Experts of a small language model.
Experts: 4 picks a token, a shared expert of 384 neurons.
Training: a variant of Muon for the experts, 429M tokens, 3413 steps.
Below are experts of layer 4 (counted from 0) of a mixture-of-experts language model. Rows are named router (the router's row for the expert), up (a neuron's input weights, with its number), down (a neuron's output weights, with its number) and show model dimensions 240-279. Each number is 200 + 30 x the weight over its row's rms, rounded and kept within 0 to 999.
Before each expert's rows: a language model's description of what the expert responds to; "comes before" lists some tokens at least twice as common just after its tokens as in all text. This comes from a sample of Wikipedia text that the model never trained on. Tokens count by the router's weight.

# expert 59
Description: Digit pieces of years and numbers, especially the last three digits after 1 or 2: 2014, 1921, 19th century, plus number words like thirteen.
comes before: "–", "th", ".", " and ", " to ", ","
router,226,196,178,275,194,184,191,186,212,223,200,187,181,233,266,157,227,158,189,221,195,241,161,203,172,209,205,234,212,194,179,132,167,245,190,228,211,186,261,211
up0,197,168,145,205,230,207,190,226,252,193,168,186,193,143,184,225,196,229,166,185,192,179,197,253,241,204,197,174,216,192,154,193,156,297,218,126,148,208,193,182
down0,173,232,150,176,226,214,221,184,192,172,226,227,149,188,242,158,198,180,157,187,220,220,171,198,292,225,181,220,240,182,233,172,189,204,186,242,140,170,194,174
up1,181,190,153,184,204,217,164,216,161,178,211,212,196,205,186,213,198,239,185,231,187,197,211,170,187,253,187,170,189,200,237,228,195,233,228,238,215,133,230,201
down1,218,277,197,180,193,232,196,238,184,260,177,126,197,218,189,210,211,204,186,199,226,180,196,287,219,224,206,200,154,253,228,187,112,230,170,175,229,147,181,262

# expert 56
Description: Opening parentheses and the digits of years inside them in citations and lists, such as (1995), (2011), (2010–2016).
comes before: ")", "1", "–", "2", ") |", ")."
router,248,216,238,225,192,163,201,172,206,188,241,156,189,158,231,146,234,244,165,253,204,196,215,197,182,216,195,204,207,196,121,191,178,233,208,201,150,167,221,233
up0,214,148,163,188,233,174,172,241,222,150,198,182,200,207,168,180,186,162,240,217,221,181,250,194,222,187,171,174,206,193,223,216,172,230,204,173,169,187,230,195
down0,234,180,140,194,241,224,197,198,213,198,200,243,219,203,153,198,177,183,145,190,185,204,251,216,187,230,125,233,232,193,187,197,141,199,239,188,227,214,216,226
up1,156,164,200,265,234,208,209,187,187,189,168,241,205,189,202,227,193,184,185,235,227,226,169,224,177,184,183,189,193,195,207,228,163,172,198,190,220,122,201,210
down1,168,161,277,194,177,192,189,239,196,228,257,167,200,197,180,261,166,163,216,234,218,214,183,240,235,186,185,209,224,221,245,198,231,178,165,198,208,176,245,175

# expert 42
Description: Word stems and suffix pieces of nouns and verbs, often before -ed, -ing or of, such as list, attack, support, -ation, -ment.
comes before: "ed", " of", "ing", " of the", " to", " and"
router,215,239,189,175,212,187,225,191,217,222,192,232,147,221,238,218,247,208,167,190,207,163,215,170,240,224,155,180,157,229,224,182,200,196,214,166,187,157,175,192
up0,267,205,227,183,190,228,198,191,203,233,201,207,193,220,187,186,198,217,210,201,241,258,158,171,206,193,178,202,185,210,206,199,161,128,200,212,254,173,234,199
down0,205,211,201,234,162,246,214,171,170,189,189,184,200,225,172,199,186,225,219,266,199,226,176,223,215,220,209,157,213,176,204,215,183,234,221,172,242,158,206,217
up1,227,231,201,193,199,230,177,248,224,193,191,206,168,230,228,192,208,184,168,213,188,215,146,204,227,245,175,178,150,182,168,236,204,227,219,177,158,201,180,252
down1,231,177,218,157,235,209,227,180,194,169,219,201,181,197,219,236,166,255,230,183,207,225,124,155,191,176,236,234,175,206,196,197,208,207,263,190,252,224,186,172

# expert 48
Description: Nouns for people, teams and organizations, often after a or first, in sports and institutional text, such as player, team, group, members, president.
comes before: ".", " of", " of the", " in", ",", " and"
router,210,154,208,199,225,190,176,207,189,143,172,219,204,203,222,246,210,216,150,182,182,183,181,183,191,238,154,238,181,172,237,176,210,200,167,162,224,228,232,233
up0,196,242,211,190,178,195,230,252,206,211,252,210,198,190,170,141,225,155,217,232,188,176,181,177,244,199,211,193,161,155,156,235,186,206,186,190,214,237,208,157
down0,204,223,211,265,247,217,228,170,224,197,221,216,204,186,179,175,161,252,145,169,176,218,180,227,249,181,167,170,194,252,209,200,234,216,230,161,184,167,157,176
up1,184,212,192,180,201,239,191,222,208,233,189,222,206,184,234,202,235,178,205,216,248,209,177,190,154,248,218,132,206,193,135,238,204,215,236,245,206,227,177,186
down1,236,127,167,197,204,242,221,181,173,194,173,226,121,227,214,215,190,139,235,160,167,185,214,189,200,230,193,200,201,186,99,241,181,202,206,130,231,195,230,145

# expert 58
Description: Day numbers, month names and commas in dates, e.g. April 20, 2010; On 20 July 2009; in September 2004.
comes before: ", ", "2", "1", " June ", " August ", " March "
router,141,197,225,221,176,164,272,218,218,157,192,159,214,222,199,217,159,215,202,184,211,177,195,221,214,175,151,215,170,239,206,233,211,245,203,208,210,184,251,198
up0,232,152,244,165,201,236,166,226,227,204,244,205,184,196,259,207,183,215,148,232,197,196,220,147,215,237,229,225,138,165,224,185,175,206,197,216,151,213,217,233
down0,183,231,231,224,244,209,205,222,185,242,231,214,185,228,197,223,212,191,200,216,176,211,237,225,180,211,168,197,206,197,173,244,170,238,218,165,211,229,174,193
up1,223,161,269,210,174,188,216,161,176,193,222,200,227,191,194,190,213,233,181,187,258,194,206,280,180,204,209,187,181,191,185,217,226,180,201,164,234,173,244,188
down1,165,243,229,197,212,221,211,203,163,271,195,191,274,142,245,196,128,181,232,228,226,198,210,209,208,240,187,223,190,176,230,227,214,201,194,142,250,192,131,206

# expert 28
Description: Spaces, separators and month words in tables and data just before digits, e.g. Senate District 10, February 7, coordinates.
comes before: "1", "2", "3", "4", "5", "6"
router,132,186,237,208,187,178,254,196,193,165,215,194,251,203,166,197,195,215,213,166,179,209,180,191,228,217,172,215,213,242,216,176,158,203,187,223,163,215,203,179
up0,134,219,225,208,258,236,230,230,221,253,227,144,215,178,169,164,259,217,193,191,174,180,210,229,178,152,242,172,199,232,220,189,218,185,225,170,221,164,193,190
down0,172,241,214,202,146,193,210,191,141,196,130,207,180,194,230,202,178,248,205,198,225,152,250,174,255,138,191,196,237,162,165,191,208,211,153,180,255,245,206,201
up1,208,130,252,185,231,235,194,179,172,211,170,179,239,240,200,177,220,232,230,232,182,203,221,181,166,197,171,213,196,146,212,218,199,184,192,200,190,171,192,212
down1,139,222,189,186,175,195,222,194,161,228,169,185,248,245,168,147,182,284,191,203,195,182,231,207,153,227,189,210,177,183,123,178,185,156,156,217,197,175,197,172

# expert 1
Description: Pipe cell separators, closing parentheses before pipes, and section-heading equals signs in wiki tables and headers, e.g. ") |", "===", ";".
comes before: "\n", "\n\n", " ·", " —", " Chevrolet", " MP"
router,204,241,164,223,218,164,200,191,199,239,191,139,209,179,213,171,205,244,165,223,207,222,200,205,162,238,227,231,169,245,209,213,185,194,252,237,199,148,180,211
up0,150,248,188,200,186,234,233,196,170,189,170,164,197,226,218,212,169,241,223,139,118,252,187,130,241,233,163,191,233,186,230,96,206,174,131,188,162,208,168,164
down0,240,201,252,213,201,208,157,219,222,163,224,178,219,202,185,205,162,168,212,185,247,155,213,200,145,171,213,181,223,215,259,235,217,208,206,228,207,181,232,203
up1,198,185,220,199,210,179,235,205,211,199,231,250,174,245,202,159,217,199,226,173,192,226,193,237,247,191,193,172,221,183,204,171,170,249,245,175,187,205,234,194
down1,181,171,265,225,219,200,230,225,238,137,178,217,201,155,225,176,189,224,251,213,214,215,264,261,175,195,179,194,184,196,163,172,222,183,198,203,187,234,178,197

# expert 13
Description: Periods closing a sentence and the following paragraph breaks in prose, often fused with word endings like s., ). or ation.
comes before: "\n\n", " The", " He", "The", " In ", " In"
router,232,193,206,206,176,211,229,201,214,246,208,178,207,220,160,179,177,225,236,237,281,235,153,217,217,185,228,227,163,136,240,204,160,242,180,191,218,245,245,204
up0,162,209,212,197,222,239,143,210,210,186,234,214,221,172,201,243,217,204,173,223,198,155,216,212,126,211,185,236,227,184,227,207,253,217,215,219,281,131,235,146
down0,176,203,229,146,214,164,208,192,143,180,198,142,193,150,229,148,206,240,166,177,236,264,188,228,154,122,227,195,197,227,233,178,203,192,211,204,228,193,187,178
up1,227,138,159,188,184,130,215,148,213,211,185,189,241,223,177,188,176,185,199,201,212,163,226,207,185,255,182,188,148,238,202,235,167,183,202,188,225,233,200,219
down1,131,199,190,210,204,232,171,175,132,187,173,233,229,246,231,182,226,219,190,166,211,180,183,227,179,189,249,198,200,216,213,228,158,217,228,180,204,182,220,219

# expert 41
Description: Noun-completing plural suffixes like s, ations, ers, ies and whole nouns before punctuation or headings: Populations, Generations, operations, people, force.
comes before: ".", " and", "==", " ==", ",", " were"
router,199,227,208,219,240,208,195,158,216,194,181,232,222,199,237,186,221,195,186,189,171,222,171,174,199,170,142,219,179,224,211,183,199,173,176,200,212,226,176,194
up0,186,213,236,165,175,228,168,197,205,144,167,215,176,218,227,178,207,196,196,172,199,217,142,209,190,226,187,223,174,237,165,253,184,273,169,129,253,214,155,177
down0,178,158,207,173,229,194,172,175,206,226,251,179,207,221,199,247,258,217,153,168,177,167,244,190,241,250,207,214,191,226,194,220,190,161,192,188,182,205,236,172
up1,195,237,174,152,190,280,164,173,239,207,229,211,172,167,219,201,230,199,182,196,232,229,156,127,176,264,223,164,198,192,194,204,232,162,203,199,205,164,188,193
down1,206,213,189,127,175,183,170,184,221,205,224,232,189,173,177,279,208,208,219,200,226,215,171,187,208,126,235,179,230,202,207,182,183,194,210,209,194,148,172,161

# expert 44
Description: Uppercase letter pieces of country and other codes in tables and lists, such as TU-R, A-RG, GU-A in rally results and athletics.
comes before: " |", " | ", " ", "; ", " | S", " | G"
router,194,217,186,213,184,202,178,207,157,217,243,149,205,178,208,210,237,217,168,180,199,163,186,231,172,156,218,171,188,163,196,155,225,172,193,177,149,210,142,175
up0,223,227,209,238,242,274,167,191,191,227,218,238,174,203,220,183,161,113,183,144,208,245,207,181,218,208,216,195,242,217,212,238,176,275,247,216,194,208,177,163
down0,179,244,170,180,219,228,226,137,189,193,189,203,216,217,169,178,180,238,185,163,184,248,174,146,202,190,168,127,186,130,235,146,179,216,188,179,212,184,228,220
up1,221,191,212,197,182,149,198,187,228,196,180,160,191,215,182,147,244,177,170,164,212,220,189,187,216,187,164,181,165,184,192,256,159,226,181,141,182,201,201,197
down1,187,208,204,174,227,203,204,215,184,173,198,200,237,130,159,243,203,217,251,124,218,205,201,167,177,203,164,166,151,192,232,239,180,170,244,186,185,176,208,175

# expert 57
Description: Double line breaks ending tables or infoboxes before a new heading, plus table markup like |---|, | Total, coordinates °E.
comes before: "\n", "=", "-", "- ", "- Country:", "=="
router,210,211,165,214,172,223,226,212,201,234,181,243,188,157,187,236,227,198,208,137,155,199,214,198,221,169,247,172,156,182,205,222,216,150,228,226,185,228,147,171
up0,186,178,194,200,201,178,181,205,178,184,274,217,232,221,196,214,239,190,192,196,208,243,177,206,226,189,184,217,137,205,210,209,160,221,192,226,168,249,179,155
down0,186,227,210,226,224,197,205,213,206,183,207,237,238,219,219,210,158,219,201,188,238,236,197,185,226,176,272,224,173,197,210,188,212,210,147,134,155,214,225,233
up1,183,227,186,149,203,183,135,201,199,202,227,169,156,249,204,211,138,225,196,237,167,169,178,205,147,260,242,218,189,169,175,156,203,176,173,187,213,162,196,232
down1,180,158,207,191,219,166,178,168,214,190,198,121,163,220,189,189,242,204,204,151,186,181,214,218,189,211,252,179,210,199,215,175,173,211,211,229,194,182,209,183